Below are experts of layer 4 (counted from 0) of a mixture-of-experts language model. Rows are named router (the router's row for the expert), gate (a neuron's input weights, with its number), up (a neuron's input weights, with its number) and show model dimensions 0-255. Each number is 128 + 24 x the weight over its row's rms, rounded and kept within 0 to 255. Numbers have three digits each.
Before each expert's rows: a language model's description of what the expert responds to; "gets" lists some tokens that make up at least twice as much of what it gets as of all text. This comes from a sample of Wikipedia text that the model never trained on. Tokens count by the router's weight.

# expert 4
It responds to: Score dashes and verbs
gets: "–", " was", " were", " had", " won", " would"
router:100124105172139123171127085106139140125133135103112163088148157150146136112144147158157121103133148121112163175120140127118133117118135159109123111161113081121116103135120096145159140142098142138099150140111091099124079155105147077143179153173127155132118143146131137123115120117132139130126122092143162132102139136103112147128151130130129126126159095111139180133137087140152068139144131145134138147140187125130165126102138108118142123152112127116154137146131126093142164159153119127195107124109106137137092132101113079192129138128159111165139143153145119113118168148150101144103117161102181102097130162099095135128127114171122112185155128092148137175145140137139110080147117144137128104158148175100145137079093141145116130117101104077150082144093132133155143091142117
gate0:097100156078131134180122113108140141114140145120111086142095108145177120128143120138120105149106095163125171115168135138127113122152126143168114110164124112123125115126182140130150120129132095160148119170170155090112104121134121115152088138087104106117149141130154136119120148120133137138151120119117097117184099118095187111144089113119074085133155103143131091166107120120068162130146179143121121159136139144127159151126109127135114148113112104091139103143163107126140102149136170115129168144125149090108144129111154167150096114125137106097109122136139159148143162136147148125131155175124157139110116095117087119173099128140116160120109080140143130092138133100135123113065126147120078141095158110144111094149121103152119137122113148100081075096104093100109118119124155
up0:162146121155096116069128172170065143101124121098106137139115148136090131151118122142134153106137150102154143074078097103144170117138126124127098119130126094132136135112128132109139100166149153118137125152114152169151147124085125138138168122136131110117084113134124121092141129148145131119101121125144134140157142109127102127133155098167127203136151108088162174115145124116109098144079103140118172123149148130142154149115126157122145092114077170153127115124112156132187146109101084149123145091122154137112120125118107099139132130144124108136143179116156112138093133124101104146113116108145098136127163143113119132152095139154124166104151144072099110103145084104156155142150127182167101136137071113138173146082157106132135162132126110129113125152114112132163135145163105

# expert 7
It responds to: Coordinating conjunctions
gets: " and", " ", ",", " but", " or", " &"
router:110159095134108136146142079125149157110134144127116150089110137139139140186135169095139121105124147110095142154105141074071125103112196125092117107142104134141142083102112092151148146160154145156115137124110097112108106135108158106127186139155119151108133133155153156170103109155104147115113131105143128139153147120176111160145162080109099116107109108118109154123129173092142079162151113151138102143155128099107159105096166108109095142136134128153121144118131106084130155160155143148160129156110110156170104095127093108163160162124132111116133133150130140132099140182106125139097119132150144097111139149126099137146151103148150129112165156100150156134156157122136120097149127130119128108132132123082107167100135157158089094105133119111170120145095091107125146107150159
gate1:151121178159112119155172132152084141106134128121099126132098129116166128125102160129094148139131137129117150131133104077113141139150133150135166142132141124179167124151107152135134134137110127140159129097174140100145091116093153195140131126110125133119121115112088141143146109077168089131130117138123113126165117134158152145130143100081094120127113111133145130121114127123113163108102102145139129111121152124131126144148062140148127150166131117145165113085162086119149106173105161146157139138117143115143085100131136197127131084143114162168131133142070147115079108144143104089145188107165099134139141112151142171099111125136140159109142165092155128126131100113141155120094127135138109123126115153136114158071118112125160170131127125160102181138155113124145182123117136
up1:103153175098052117150117141114165166140140136125126096133157149125159146100134171151156079136127109124095148140131149142080121144117144172105110119104144153114126133095166130113105120154161098127119144096113129148101159127133122088081107107096110170124140141130131173137133091172089118126133113137101103179137141136125146131104188132180128125101138109138104120126119148144132131141155054122141129111124123138104175137141075167139119102139117102121133126137156129150113091131104122152115099115153111151097117120127136122120125146129146119139093142157106065122121130115139132151149116143052108152162129145115125104112111119112097130137148096148204178094141135113132133134125150125120160105139150119122135109174139103115142152145144110142097127113140183091091107115125161

# expert 6
It responds to: Function words and modifiers
gets: " ", " first", " all", " only", " home", " one"
router:104127078134132130160152066133139152099133130107156145168137148114142130155132158158153145132148136099092147148120149116099140115162163131174116115117113139160143090119108063145187132131169138098096149128131121117085088106127141145132166165123141167098084143147121124110134122107081132161110151069140122123133134107129120147147154107095086120123122124151137105049082118094132109142071134164159099134126128145144117137107122118144139137121137179149180132131100085096139131179148097149165119140116113139099113146101095123105128121150140120163163102123105136130120145128120064142129133075134138095103119143131092131126138142142151174184136145121149136122149130156135144113133148120130107107124085167124154142117135147149139145172113132141129109137095153101146148143113122
gate0:097087157146110155157166163134135220129094119143158108133123154126126138100129064147110125134126105144145093075096123155143136148150090136123110152079125144116096127130132152141135179112123118110126135131098081131179113125147166155141153112163154123133101102082136126163136158105123116130121122137124106106096123113146189144140137141150132156132100129099123115141111133114116110122146092090146079121061130129101113101134134140148135079131152109148148137149118138117157099135105126123165138115153125096103124163166138155138131171121147114169093210094123106078149142096154147114137148139123120103095146111135134127121136120114123124131119108114123123154105117133095172141148169148126138124150131132142145186105138134106160143134100124124145162172167123148137123167139104
up0:140067162137150113104113160127137163146098094130154148101126167125117130083127080148130125124098120126144117112103121129127137097126112161120105119114126165120126111113117170160111170140126097077115108146093096134156141133093173145131162109103137097115101129143154127125142138112117121143150136117184090100090114125153112098159087161145146159090104135098134125124107124132141094157126130104128060125109167140130134121166136140109130129125126129114158126168100129146140102109116125143139075130111155133147101114152101106142158103111178104142116189070157096112160095117146085145123123110117130143126145090144144120124127113087127154143127079160088104162125076101137157123170139132118159144164137139127134203132124112152080134163114108129104149136129124171123130152147123